Experts of a small language model.
Size: width 224, 40.8M parameters.
Experts: 64 experts in each of 9 layers, 64 SwiGLU neurons an expert, 4 picks a token, a sigmoid router.
Training: a variant of Adam for the experts, 274M tokens, 8359 steps.
Below are experts of layer 3 (counted from 0) of a mixture-of-experts language model. Rows are named router (the router's row for the expert), gate (a neuron's input weights, with its number), up (a neuron's input weights, with its number) and show model dimensions 0-223. Each number is 500 + 25 x the weight over its row's rms, rounded and kept within 0 to 999. Numbers have three digits each.
After each expert's rows: "comes after" lists some tokens at least twice as common just before its tokens as in all text. This comes from a sample of Wikipedia text that the model never trained on. Tokens count by the router's weight.

# expert 31
router:518520474528482512477493502505529485514482527477497537515493550518504530441495509491522516556482467544491498487494499504461484525506554541478512493544514478498467452516498474488510485474493458527522461497501461538477517478500517517492442538477462479475484471497494508491521499537467577505489533510516496462543474517510519493482476559515504487461526468488540503469490505469473464468540488494493486494495499498521480529466505494539481495505504492499538524509493482516501474507500519495492485515495484482509461470527478488501516516528516507495480492477491530527474523496513475529496594496464491484554455480512447501485493521551489520547477480480463516500515476525506492490501
gate0:492481506518486502498459498517465555497528534481483445517507527518458484440438518539492508523494503480462475490505481515472482511505507510474472490527514436498493490499475496487512472504492479505505518523493463524517544519474505477490472509475488535491521482479481542517525493517527545493476565523468526475533508517501468493500509531501516485505495482472501538520478505436495465483499479500480488517516515513521512525479499492487522491448488503501466505506491546468534495507501496488526497543520515485507439535506491519481503488524519505486533456474500533463486520494462497504520572560510476507562419486508526488486491504520513493530476506513481466514479534442497507502502
up0:489503524525506519485485485518461528512493540511473479511498554501452483466447533506504482544503502494472454493527455536488505488516523532451454443537471466492490503477474504505498504502527495479522517534506489539518479504510523497530484514523516511490493492516455559508557483520532524489490519528462491484545513487504511507512524498501486498514457514498501515536491537471508500475513478516467465480468520530547478539453530475514494526471503485453500472475485512499543509521490490483558506517480494487498449497502512525462512471527493494485522486526501537478494524491482459494500567522507455529538434504518517492515507528533499527495468517497480508486497497450466495475490
gate1:520512455494460523524519483531490510531524479530531526530529512468500509476493498474481476502505519454526558512501504475492477525491506500511516514471547487509489498520544498475537472506496502477453518488533505469480528495475479521468479442517499510503501492481482479450497441509515487522508475481504469516493500530530497473521488515489529526509550508479468504470434468489483534500507491500482505488465501517525511553542521482524507528499525547517492492480464486506522494535477511480511470473544486527500468558494498505484525553495497541536577523429498505470511468506481497499506511544512491506519514509485514507476480529513493506483488490438535467507467531516476491482457
up1:479527478493529492510471524492482486483530498482471510504478548518497523506544504535487521531492463520486514515530523489507488528475496495454527486477480465515480534524505521475485473518485479526510445513498506478514468449465495478527537531478464488517515495490491531466480519476518464479494519457509465496523479483503480511504482474522520535517482513485447503476492476427534468492485533536522505508485494481477493479455477508459516489481526495549495493511482516481477495486511511490479522527504497503508544514492475483517480478478469452462510440512474457477490528490501533460552447427536448539486489473483531532499487528528483482517506484507516527460508509473541511528523
comes after: " |", ".", ")", "s.", " =", ")."

# expert 39
router:510486504486500534471521529532472481513558487470494492504520501479518478471502523519503476528476532479500479525494536498486476565479480479473489489505499471526458517515467522466487507520514487537515500531515486472458479486463486480508507536512459473499493541529446502471497524473520519533481532492489495485458477545472473546497515480497455523462513419453455503512505515472514461475503524536503497484495483503477524495482508531475489510502480515474487459522513536504490458506511534498517474497514476511466543508531530505472490480489467485475510517528472448491452516482504526512532512509506529517535485510517524515494498485553496521514503497489514425555504484475553500530512
gate0:510523489482494500446480522532486532493538488479498509509538547489498522519489530514509486488491493530500520499535498493498491503465512510526524509475455462464487536493503545491476517522476510506491472470524489451431469515474482465510482522506464471497527484499487463495487541502569499512517491460494512475474469536516474531489508497497481578468501452507460481521540482459506483486476525485550497518504505516470533530494485526522494516542490503507432510492505531550514507476502522473522511531521505511474525499513510484504505547511485472483497479509440501505455515518528534496520467496505510489536460527507488471520477529505475501482499455499518476512472455449529528529476
up0:493470514526514499550545488464530489498499508461508509475484479508495518503498476473486492494531537492515475499461485500494515515479497483488476488538533570543470507519458521531488503495496480524512512498480489545528523449464522513484484483499521479515460511507508534518503491511432532476512536540484495494514528449539507506494474499503531450540527549474552525489450516516473469486498476476481485502545509477537479468501489498493483466476472482516527515513489473501480489480509491522501492472444489481534500485524513509543547487492530497482472510484559489565523502467516482469456542532516493496498530447518503511512522467491526474485533505524504498483512537507480498459506
gate1:550463488525456484522468480502493495514485459537449526468519511501494535459495545494514520462450513531461514508492497520490505490516528504505506460492462559524492521503485507523476486537467504484478450514535476546494476490523515518532507490448484472476522503509504490514510529480558546546533518516476488499498503475513523494508523470532477517528442465517531501505484496488474497512487509522523533499501503525460513528503485531503484511550572461501522500508491499522466510509543541508524457506527530494486474474564493518463475488460485525515496499455480532527547478519513502494516537478489503489501505512511525494500547481492510500506522451494489470499498501521473474528506
up1:502443535494510473470506482509483481488486480511452488486538511535504506469499499471523537491483542473454488537494532477493505519530485505459519483468433484500532520477511489487475514533489542475476503542470544517541465521510493490509529440514505503481500540567496528488524526493543510483468519466490486487505455463472485492487465490495483539500469484453481490566517481499510515530482445527497498488483464522510535506496503484508499508465476495488469509507463520515510530507508463527490483503501477487459509514487469524529466544473510513502475470525519464537511470507511525503506524514515505474492511474510492457538529529471552484492543508537521485484510492502521475533474
comes after: " |", "|", " W", " \"", " (", "/"

# expert 38
router:494503492508507512488530488478463480503481551518463503487517512467485511489482497518460528485472494553494489534488522491455507495525523527493484496507512516505483521536499491518486476508524470524500502524517490512448510501494524561482487511445489450492512482523460440478515493533492550504480479510475553501499478517530477568482500532482471505530504491476505510536521512480540468513519533510468494481487471581466495503462508533507499478494533474470507523506549510491483492514544502483512506546482488481468461464552499484497488513481489531522458536475513530474488511490521531493493540488502507527515511505472498515491513496532491506545504420548450480467534496502505511481498
gate0:529480512526501498462494488532481514499477500461496543463511498504513499466502509482463527542470508505512499486510542537483511491483505493553492495477484504479480538506516511500437489461507472531464458456471482566487554466468523544512468510496476503558475456496510440512506487501511549496502499507500525478516464482499463451455478546470498508531511514501490483543478489497511509475507535472476481506501429552476507495515541519487473483500532484531519478514530489521492477506529506480495488532512492489495506490489487480511500483500506497490496529488551498504496527495487525493520509470440505487503510477481504468488505517537436479495503457558501513526526470535526526498528
up0:479498472482530491545467520501538485488526511503505492537471533490510500503466472493499453487502479480518511488463498480495496494488503524440480530525517472544519470513470490465553488538497504506535519495538487450491438529524463474468512517501484464466480549496484519492489503472479475526524542490527506531473553511472495508560537480500475505481502467496558542478507521518493492491524455548508514480516566463525500516490482514511530500511501508503524499511482498503488497503494516511495514492479503515522516490525487548449495521494488476521521505493466458507515496510534498523529490511568507510531458499545505536521500478536549506506471528473543475468489491467507479538490
gate1:513508549542477514509492529551486489486515550501465516487571497512480542491492548492545507463500506520481457497495510480478526526482453544464471477505486506500508515508503516537524484480534505534524512533459479488476484467485448481466518479478504504526466507480508494498476481516541508526438497476519515502451507495488468520463484482490507457500503520542468480511548515523498446483484488530541491492491506520465537457500553533454526461511544493466475508483495513510505465505525505547496499484504488489509471482478527486477493509516522489481554508494520503478527497526482504470525500524511482473532450495452522488569500493499470533487487512503505498479515484497493487491484
up1:491495566527482545479511511554461508465485534520507473491517496530486526508479517479528535490497491539491446492523475487477504509504450540484470481510457471495530549521507484525532522532500518487500467576460520452500524502508465492487493464493491488512511516480483523521493496489517496507442475419500492509465500474484496532476486486496505467473470525491511447476507550517508502492494516506509477510515506497481524503456517528477471480473516474475486521484490533525554493531500481515477489486517510489529490469513495517523482518515510492488574480520553515485492491519503502537503493470481504490519490514445491509521526499491480519469453491526509507450521552487461481491480
comes after: " the", " of", " and", " a", " The", " an"

# expert 51
router:459501471519490602469493536512496518471502498513494504490536512544529548461459491533495560524461476511493507518490527499462489488482496498487486445503511480543488498516498538493518486493427460487498499513528454531465530478511490532454470545505498501472512488507447506480473545496522539507462516486490517506476524532505463541493466476505506518509501462484526494471472489463503479466527503538488510511520495527499496531485466543489466466518520510542489510555523494512516483499519474522485509530549489495465493480519476507472477484481473513485512514469501487473471513478477530526505536472503507526496474510479512511500511508538491506501493501500508467509537520462518461525480
gate0:502544508515480530521528519511465486521519479473505590525550482510516503499497541534510439516528518461499526488471479510525535530520476515456490501471524526528487500503549469515492525510521455507490491467464508521489515501512532504497488514497481510571506516483434476537538503542506526545525474541509499507523502526499478505496511477490488526464484447532472526543519471497506509493500516506529502475501510536456490528493488538500496520468529473519476491499510467478475517528486499505505530539514542480479495535480516514500515521504490447500498486527499501525473505489464507563517508463523517520548465473498497479462462518522526529496498451518519497489482519492504475478493
up0:495469478508535499496521451480535471463477501506506475477481551466480502515498491495461544495473466525536496540498569480465476531497510524506475501523484466494486525495468521471481518466466512537500486537514520507458452538500466457491495491507512529476524443498534505501497520481463523469536550486515502509461539469518487498501478514513497512565485492456501510488503559490484497513503468492503496490499468493557473501495458508531489498546447496473514484492481522476503456504499486520489492494509483527521492488508471492452545505504508498531506504468558482477523497463517538498485519511458479476455511493519476510524509464506483501478508524466514462507534465468518486523512
gate1:529518518514491539494488532530495491493515499478519512509487490504452500526510553476530540502524454497521493499514500500486507493521482466479521493497501494508516512480533509483513504550465480520512482513495502530491522520509507541495532544440474516491473538544478494527485517487548487537500495501504475510469486494473523467528526506543529527471484493505492513543504495538502553509479502505516535459502515512471496486501486531475469493531530516474472462500502530518490491503526529455491486508523468496473526463456509490425479488519465534504502482454508519497531484513539515464502463489464532522519502526456484491524474506473518467512498452491540435533486478436468449531483
up1:496502490495462465499504515521512511495512506541509522508496522497477454490505502506501490482452520490474499512462493522488494542472490501503483445468535485522492524489494497511507519536514512519485510526522476519481505490461494548530466460520498487461482469502501461484531513494466516494505509478535529448552507491496460498496508526515501458488450444510495501495475408510456467488494512499493491552528493497484492480497530514522494460489482480462479487507495484476496475501479514507518482517523517493508557507522478532514543504466459494494490498508483481529457517466538484532489527499549470496527479493541459461486565506526462531447482513483428486482488530470515523504480
comes after: " the", "-", " a", " The", ".", " National"

# expert 24
router:552474452515499475523494574442478491480523458482553487494507457521464497510501495474486494485507498508492492503493460536472542486488500491503483569483548538517503519455540517503490461511489455475495498512513502491486518498533522545462524484497503517513495511515507491507473510495478511502544489484477556526466505459515473466508519493505463553483521509459506492501545498518472500492516494538518509520480505496478530491464481538511476475505493474470566472487447463487466462490509540512501473510507505526474539503475495501486471486506503548482479514515526478516507490494468524496537504507479544515494519489511455499511507458506485475539515474460497516497502556519534467517514
gate1:478510582482460491503551530500511483477459544529470489461496473469524530517533494523489529470518531507493525491493480510465487516503538494498480472486436503474515493486508465533495518547472499537516515455493516457471525506461501503494495509505484484513491544494488484504531534481538476470517497493483507498496513503471531484493518490525500535533508460525499543494472485511481503554488494479462466454527502492464515473523464466509584521507484499516457486486484524521490502484531502460489466490493506504534464535505510472504471551501495485499473490526498509480478455478506518509512467487454521531529487522497498550504550522477487488507538508489523528517540535506525520507480
up1:520479447529533485460471504474524499492513464505505533559504504534505473469458473503522483538456470500487510522504517511482495505475534513484482505498549516548493482511487564475509481465544472494510492537500456525479487514529491506490516511499486515504525492554524519512487434520475492540529480487492515467526503490514490494483506519456505493455495505471476462499467506466478493458497506520552507529472507506513496505483492558511459504482525501523491474518502466489522464500492488525496513489527467492500476520484517471531499475499517489469538497466509443585528530488498508513459531489504494509466492447505462477500473489511488501485469535477451462489493491478493458530498
gate2:515503500500505502482495489529498512536517503512486520507473526513475435515474491531535499463507510481502483466538481497488474531546498475479508520536486437506501512477511552473518485490522513488519555478499474543532478541488511516443434523489520518460516499532489548483491556490483517469480505520521488453511533492549475512495481480475496497537490492458500506505486484517515455454502529514516530507526461506452485471526518524525473485465478511471544491510486510533529494479488475537530537501497484483494525522471497551521510507540492521497523472476525491481499546466491500543554494516523470504525507524528499495467450498500496504490509470487494476501461525462507462486473
up2:497464505499490516519480509497509528515547507497522484514483494489476479495506525527524460505523548464514454500500499476507474490509529484492530515526550444486533514513468513509504516503516512490525520514468511555508525524525521528505478449478487513460454543478484518509528503471486550487505514547513507493502537524518498527508489492447477496538450486475528543507505522474546482491508521509511480548541502487479483476569526550525473519473462541488538519516471515536508518455517533526528524519492472502456552495523491524483499506522485519475531506467507508458474517461505444519493478506502490502547473506552502480498497495502476495523544488507501478516544504490516497480519
comes after: " ", "\n", " 0", " 1", " 2", " 3"

# expert 33
router:487504468494447526507528517448520494456476527500524470471478514456524490491509487472501482494448505550496525515536518472481484520477537465495500491515493507526495512489497512526499496491511514488536512498471503450469512485488504533518462518473487504471525483502462461463482552522486518491508476498512520503451480530501516580474495466483484513475510473483503471526502531479476495490493503497496477513441495529475515492453476491476498487504479469463515477488543476503471446493522498545492468473492486503505528501509517455491501535484464482489515496447498459468495569469481489502486535490539450494539496539500517549477506491539443481483491504519512477511519509450492487481482
gate0:522509480511549519505547472497545470519489507530491509506525485524513484540494474445513444486507490495508521472520493452486496501518492516516527491562498488519474455514531503472517514491504493508513466502503530486516527486484502531522470479484482478476534451537475463498536488524512487489499497534460512474511485489556475462480518478505488505464476491583514470493524529485492491485509492500521522530493481465513514524545523506525448492491496513535553477478492502510504474528455452530514504534544490481467494487467508479522530516467501481506468541496545468465541481539544469471472488515491528485450526494518496489483480471488475495495523548511496532463484485497512509479507
up0:472468480515497514497493543463462528479507479516471470533497521460501479497501467490503462516495514500498505515529482517530550513482489523480510508536488510524515479463441503511513528508470508502475530478516497466494494516499506524506507529519524548509471468495479535465500450502501492507481506496525513509487541522438468520479490490558545523522465512453498544492488518563470498507486486505485480512476528539471463499526461487505537526468493475474475471488500449463506523461525503518524540494508481493509499528519498499501520509526500517528472457486472512506454485462475474472469488461513524537453486538479509493502508482561501533461486498557522502524500455474485470511481
gate1:505525479506473511500500476505507480499493524524534518486514501533479490454528530503497474462498468491477522487482541511502488522482462522453473463492479501507495491518488532479443489565499509502514478518525498492449469492516478517516517533483529528504468486480468475498543488542498521481488515446511485543443539517479500530505512498494513486527499495507493444521515465515461511508519513496449556498494492510469525488507498495502437509490545506508490537508547469530504486505503453532468526452491507542532479478459440519516503494536468509489484494501486529520505509506524538474551472476507510531488490558490463464512547508477511458497490502512525497508480476477462470487474
up1:519515504504518475492474480502504507531507509494479555479506549521548490474469462545498534518540528536497531481486520551461503474509527485497489504495523496486508531555457513510454491470564498496480523442527502538519458541461478498468515536498490515468452512509507526506476481519492512506505510542513479501475502493518471507470507492515497487507540478491481507496484471492547495501500483496522517488470503469519572511492497489517487488510496491513533507492517487477467482455479531505528516489515452490521505495521503523505474500504477495478483490505435509533486467517558545521496500501514503475537503521499522519444482484532478521440521529455533503491503525529548553481483
comes after: " the", " a", " is", " as", " with", " an"

# expert 20
router:546498461529478481506511526451472499504547504482524463517556493538463458501485504476478511496465522512483513483478482530494524549501523531513472520480541520506491477503551535489501497498464441487472464523477462490457537475521523534442521501516453520529490526516488486517488521495490545519526459484477523487484451474490473481504523493487507516513512475460495499501527497485481530484483508536498493533496523532513537481485468557508473468497499511459537481497485475513460463475519533496512483525520483511468544475499490503462492484510517546492477496497519482523491520482470513510518527523479534512493497488525495482507474458530487485531499471496511455538513537521544447531510
gate1:458548471492486501467459507529550494541473489488501538497506519459512509487494494523455481525494474559522501527468530490472498527486538523470466474479538494517512529502461482485492518532482520515500503495496503520474493481493476506533460514520507505505559455509492522490527446486502494503511521497505501481473480512434502486499494531496503443504521499526510453524523487517471491436478489490514512474506461468491492534456501467502498482519519513477488563512482476449517505550504527555514521495496502462527505502536479457489548499501493519467526524476485451505484517511495513486493517468541520525471442519514509516531510519517495518458515513506479462477532462493523515485498
up1:555488479501459476474479533496482489452490547444488476543533471542458526500512498508464508558494518522477458555463481500486529514487510509496525513507531450515513501508481484453491478534483521471480476507535494498488467507495504502482471496524484459551452447506525472459483453537478516508533498499485494528472482467493505497483477481477498501485509493479484478500505511463505506535506486529513486532483496530488528530445440496447570487539503502521523497483521469475458477513487498510509534515490507536478496498507505485487462529527472442496509490500484467520500534497485482517496482491510513455489535483495502483506478459500481522497513494468540513469503465507493527493498
gate2:481533513467474480520396506520485511484502478462499506521505506476486540484454490484480473509506488511482509477473500486527499487535546477499544484492447490471501504457477440551492493540486526493492479501475539515480457517487476519507447504482509513491527485468484476497464463509491507505526522477514505498516511483503467493495504509468450456489463514540528470507495487547487494476520504496515516511486510503508480495470562460427493516514503466466472489485523477527512482528496475471519506476479541484553494521488538535492538526525517478527482498487531528513477488512483531553505556467511479507487507505531512517524504508500492532504522517483484550493479471516501530495497
up2:470501485547500517528503488537524544516523534500487515496475538501488513486492512521476527479479472455497483508460503498452505489526497480478484481489487435507491464507525518487497508492523506498517533457476456504512510475515525502515481555518508496474477522506520509471507534529481478516476524529525494515504461525533515542500478510511537471525491492504533536496516514500558442515474510497451498496521490540517453474498523488553505539497486517519473497499525537507538540520488488442445485517501451516513450458526501485519490513445483490533481511495480521439494475522501514487478497505504494511554490504483543475485478516520504532482463444495495447473505510459474501488490
comes after: " ", " 0", " 1", " 2", " 3", " 4"

# expert 22
router:493477488559520524521543495520521471464560495465474469499454503494523533468501499492500493539461466478455511481498521528506452503500488469503495510514535482489486469531500520474521492499465452540467502524468483498459505487460503485497456525497501527449457492497493484459520537519506528492485549536535522460511500540514516510485460503499502489517512490483496560503456507480482486499523544446498507501484458538510516469526554521521526485501512530499550473549470496482500477488537480495500496486533495502476473515492497479490523506503487488485504526480459509492489527455486511549499553488513522551519488500503477539506501510528502525493462514484481463506501518504535496518544
gate1:513490501465474477503478486478511520476511526521524507494523483484484527514529555485457480540487522529528513482484469522500493543511490485492504468552529502492525517479484496497509495487475503497515511472483478562539528476444465525491460518508483519485512483489508501487489472511477518521533520530495480480504525559520472493537518492517517466498538497515518520507512461501492469546457517535501496488527498476498508452503465529487518527452504561510527503497486505455496497482542500558508520548486451506529487545506483544485552477494503526510529548496490476543508450497507497493511508545443501501513489527532502503496449496530517513497440483465511507546464519510506475505506
up1:526488539469493506516499487491513482524516505486506520520485443446487537514483534501491472553492542487537504469475509509464503500536489478509513507528490480504495519511513519465525517483476484537499470510470511524514512484466526513453454505482475510541475481541533495493494504529521493487518512508523472485489505469533513501518492515491517466505518474538568487503502519524498518536472522496526457513484496466539493473483485517518465542463487532488514451502434499465511528487537516521498504527481449540510502537476499495456502506500502478487485535463529492549498451502500517469526512480456522511565484523533517507514452467533496484482473509451536513546482508522470484474500
gate2:521485490473480504550478524459541516490499493493510502513520484481478508526524496486493467461495461515485512512553478463511534470483495489482514490500498490543494504498512515500504475501485551482509484512509510526478514478522506498523490499490496518524550509468516515531531526489465461508568510465479495532490474535481434495517526446488504521452501526541493467497493485504495515486474455508498493521499525427498468553525512474503535482549497534501497481479515468535456496520509513534453493515492537475522522496479493454517480492469491475519536472485503515547524529508465537549440536480504506525457487518487499480495532523495460505484533516506488485459486475509459508509462
up2:504475499551475501523497476480513519510498502494462462487498512514498540531456498533538532477537522529505527525475462474482517484500486517469500537536489506503487517449452472504553486471530470514544492478480479505476513503465514536497482466512550492449465485498481495480535478551519531455466466515541494528483516465466536506482490491467520485521539516483467497473493491471503473507540475506521503486513497530471500512524491475485514514456497520495495513511524542475504500491515491504496532537497541519522488476505487493494532493529522548494435495524534529499519473468499503479513489512498492513526522452539517467480524476531494535505466566467468489506533508495471479447502
comes after: " |", "|", " /", "/", " 1,", "″N"

# expert 9
router:507507505494489544462477521495484497476470514506475528532488496478520528475464517477539489514506490522569510503506541525498547491488505515474491442500470485528470502542457545455551504484541510514492503515503483504477516508482546562492538499500488477459475484524451482499479512534477517502472491526501550512519496506476501460501487514528495512526533471471499523515531499505539486498494497509480494457482489474486512512476478491505486496499471496489492475498499452480477506469549515448532464520492444465517492476551533528488462482480530468479466505511509440467517513463530503500495505465492465496510474485501471492502483508566490534498520482485492475552508455466504506504512
gate1:475475524505526518505442468496477520463505531493481505507484479467478480499527482485499465448517589503501491549507535502481458509499476499513481552459526504502508532532480508509482462492503525545523523509489506532489470487539517488477511524488516480481488485477488490472475481475470498556456512510514473510454492548483523494499501481503518484482504509490521502479529449504483473541450509499544482515486485505488490455531497504512529521511532521510497507511538481523475497446517493519506474554529508487481455547503522483420490481499498489514493453457492483526515495514466530507516491521530487544520460491474497522485517497497537495480502461485502505446544487498537509493492
up1:546536467526469466533532511506524500533521480478534524470498493493513489521529458533486542503460485538475511475444483483505488524497491504514508523491530495507520483479512472516496461515480464539482486464492468521506490441490471482499472524504499481544560536463534524519502458488484531508482512524524485476471475473516491528521468500481540515478461473499514465527494505472480538485495507516490520509507505517530445536530503546472549524496528512442505524493462476461528491505488523499495504473533520519502481479477489529521522510507478564513484506490503516503474493501454483539536536524480468504478487497468476490468510535509501530517500516443483486476488540505512474545487
gate2:485485504489482511503476511502488493485517496497484474452537486509492462563495480487503496493508519491498522539484489479528444504497487514554453451502473529510490533492504500509473481519490559502535453535506533498474482507503519422517489505545499519513484548455494497496515484493490492507494461531526502531485545530450521501491508488520453512464479454496487502560546536525490507509465512468488524474511521463487493513467549492500484506527494468461527491482487504496506507524497525535529483475486515471497504472526502494467464500497497518483501527504473536476512499491500542466539510528471526480484522499450522470479538492455509509529525503504505499482505566551528539481483
up2:533523497485523499499536499540485488492504503505498530530491481481481533496497513506487510493528520507487499505502534511495548505495487512470491500487523484450513508537496454525541498471512457514472512458499487449511535485519488579491533491460474485538513476546542472485466535457512530516499513474480478455468464477485483508498522483474515472526541507493488483462468450498500514487513494527541475506512509505471530444538492531481540521497508523519492504528497446532510481453530513478475520493513516533510500509501473490512527548468520472486518498480513479508495461505500482505472481434501525517533496512549505532514470535509517475465486515525544517525490426479480506492481
comes after: "\n", " |", " =", ".", " ==", "==="

# expert 2
router:530482484539473534464481515494511540494503497455473511474532515475534502492489488531517527529466500541483506520495504463471511499492476510456543482523517483527496420467509522491469508493464459512498490491504471494474499522474504498523469556484477499467472505521518476474508515509496520500455509481539475498478523493472506516446460500497541496509546485486505499499494498482513459509500506507518479501502503501499479537465493503506508503544492515508516496565463480515490470469553484527486485492490457506482499495476536505520512430532428469508478457477466485515502563507547536500522479517531521528515498514492473487518475499558480534532520472485483487533512540479510486495475
gate1:522531532508525520511517526508516532546498490485552511485538523499526443520527517536498506509518510466491471473479522456475516486536505503520503489483460498524488515447546512474453526534480499503500521483491479477531491517515483502487496538516481534493492510553507516508515529516499497500556505474480479535488514511487505462527433513480513532495528534520530491495477480538479494487528507487508497485486509486513479491484500492547517510482569544535449498522488510495511503494461479470493495460563514536476528512465489499546539535473467497468505523529487528537495522491492539515481456521485485491504479511549483479470484537532489502483512489461498526526525575490517514489498
up1:467533456510526514498519503479512541519482524499516506496534542480473499481499531522512515485528530517480503475505486482504505505510486520474481512512479512500458539509477476501503510471490500498512505466503508515488525491535487495524519520506522509477514477542516499495490457530466491483511527465520500496507473500510543450496481463490493483454527530471490451557470475458489517481486516513544490528505474526550501553509470503437541475507538457513510525525545468516480519495531472489513529490563486512519518471503556504495512489478519511539546486570498529494502483548514484472501491495482514479534492495491524524532504509502469525504538520439437511543475478526499520522530
gate2:487512502515473483516521509459553512471464486462507500494468520519509477491524516532537535533506488504537518534479520514470537521551503488487541502477503500528505499519514523508509506528511480510516524460510456485508515502471493480492441501515512541529516492494490511511498521486468466498477451465490501532456469500461472500471468500511547524483493489498512539458503498435501477507498495453481560456498538478524495490496464510482496540504540513531518491505468499518478535485510438520499510471547515477499464512464510466428490503530530509533479465488491504505509524453497537520489484503474557497506484499519485499468497516471516519517506509457477501502484504442470468534521
up2:523499553491493538470525463504433521478524504460501508491557498485504525538523490488499503503505522499485522476496475474570466492467514468530489453461472474473522514487497472490485506476491542494535496514521509509495474535502488511546507478483501509477500519567523544528506507492505494475532494513487510529504528480524491509501533494493496480535496533512535451532456466533485497520513452487512518491456506487487497482484515488518517444470500454544517509490487498486547477491518476547485491495520486513515521516494514513529515524517474534447532484543480520485506527520480508504494499495509468471468517485534540527533529484491429460481473530486487521551503536506499520485475
comes after: " was", " is", " a", " were", " he", " It"

# expert 12
router:515483486492505510446477575534498507468510510469511543507538500499508525485475513486527551505493474546498500544474537485450537503444494517480498503521509469512472449485514534488496486511495445496474493481526484520464493509465511496492472519528469498482504511499485510520486523515473531532473554490534495491475484536478542534490489499492530517487518462500503492500525499494487458483464500525511484484476452488493503484483496524489474503513513521497509498579451491523471490479559514499494504517504489522513479484481513504449496505522484480529504478467476493510479530522504548532519529518516525448507492533506489528515489486554522498517494414490483449532543517523496501499477
gate0:536510546511489475518495469497531503465501473486505566487538482514525473537509482505540494494489497485474518466505432502541520495516454497517496505490470492473526517466514555432499536528549492481481475481491492483485495498486512462543511584488519525543490530449439489475566489487514512499496530493477472482492504509482528471494465452497512519484507496505480537506509497489507506503519505520498469531478513534494541535514502481498494494509487455542464451503494528492500517540513504495544503472491532496490522491487502498532498490500501477541487483513479542530507525505480507497521496462523506458507488504483482520498534559470530509545502508475466461508519511493523498499473
up0:503497486500502432500495543491494476510544492481528486528476453507515529476489517470490495488507515527514534533477512506518517531478533494503514450485473519520490502474496474537523541538456519516474464531510511503475575499523470491518525496487520506493482532496511487537509500474531505529487547505511543492480530524474459489484492504457493520512522496504498483509535530486504518461488509486544492507534479509442477531494474472476530545519463522493501524498478521506506514493477520491502543495471505518502513520516515435480524494527482543504532513480519539454473437478465513505556468511455543517472500509439520517540489472536496489494534513490469484496506508518513461513530
gate1:471536503481495497455500531496470478506493458484492515467469495552491454506493493492436495503507487499566502508526485506513496538488508473493520436467515472498507506504461514468518506528489481515495476527487469461485500516488480547480519550463496510468483500549490471555551502501503523500471510483492479514486485555478476501501476499488520534535489460467518515470510535479489481533484476518480480487557520490479547505515516468470480499515522480555470511464534523529500484517531535504499505512513472487492529503527486479512487534530456499493506540504450523521524505488459504494493532519481481521479435492522502526464516510471522488505496503512548492522536466484490456528521
up1:477529478479482478482517517527477475469518468490470525434490474510501486524511503533463500505487480491526523530529446495490489491492531484497550488475512482472497504439499508459545512526456488483489496521479503450489532479515474489551517536505521528470519498530468479520546496525523467455474477435489465499460489555483487494505456476506534543470517506477502472495489496507488537508464447506446456521522528484491476508490497467490514534496537493553451505471536496503485507519484504537458499495515505489483537501466478445498489508532457479502523534475502508494511497482494524509467502509508486483483467493497495548476511485467504523522534532504516499475519504503473489489481
comes after: " was", " he", " and", " He", " to", " It"

# expert 53
router:513498523536494550431510474521454485461500529522484490476516522476508494456498498497513543513489481510535520472472488518481475500504514501488506466519533516482511495567500513498523467470501470562531507558532409485483535518515513506531498525507483465468504518464499525480461459496554529527464554524492525504515497516521509495541519485518508536510481485510520517546509523430495512515481528519463472487504478519507473474476500554519496459490484453477501501518492505467485470496533482513495496536483464481525530518532524504479506488513492500503519515478505498484489516499513499503505548500483492514515516489493504545499476500560514506517478485480493475544494532459475477516500
gate1:563482495493506529463521514509506454516493498511532527506485529549524518471489511502516514539478523520546514460544473519491491483501526519489530449531465480523497499477523512496511545500548493488540487513477483538482521510522500476489501496484486503480487519472494511512527514507500507500514501465476483440539543477514552492494437513501507480462465497504509487483500538521511479461512501507508505507504539494518505528452472500485493474501499488436495521459523528478525508502442506496508532477482551513514527460530504489497509473510506534475485510497513517507478481499486489495564508543514495484552514473439512482519502492478499532531475518540439541506448482547519502509524
up1:526520523518479478491495458566502421496486492492505495499499545522549493499503508519490464543482475510504533474514460519533528535490502510504498515494497466456499477527494509475503500493505464495507455493509532506503533454547479488493494490505523495479476489478514531532492506508518526529468525485464529414500470490531515497491498490488507493482492531512517451471495499464528462471522507463517515512504481473516483525521511474460492499488486480506477544508506505487520527534457518516484545510500549513505520439480494497516520496516500496501502507527503492467480458520471497515539495523480473511526484456473528509537517557449487552559517483538511488464478510552494499512518
gate2:491458563503525532502479495515522496518521469522490483483477510522521530516506541518501514483478536502523495495507472502533456517495522499518474508512491527468479570519537485446520481518472473513504500502470482532491538504522515497535473519423498450468513472505532531539475516523513481490513513545512500558526507526492522515523538467505527511547489486471482500532483519476476495488459491466478464493475519472500526479509514493490523502517536478489539534498524516520470520480509518503500485541502498488441506526560559505440519473479508508475543545463483473474513463522508507492514469491476510491510488507492500512516503478494500473542533474470532492462494503485491532525478
up2:514524447454475454508495543528512490511504524494512476474481460539516508525469443471485504518462488526515537497512504521495542492443474474514508480528464489489496475501479490498503518525525513507502495467492527503500508451525498488461487472498478499496480478497518464492506528477499527508546448508517529443513529501518524491512471496490519543484502474486524521459455518480540488476535519513544509500546472525496521488492492495515536471495503486550494474528534477468484472515500468532499469479463496480525524472521476533554510511496501444558555483495485481501473481475454546513513489501496500534496495511510525456496481521473510469499514497520549521489522536476505492452510
comes after: " |", "\n", ")", "===", " ==", "=="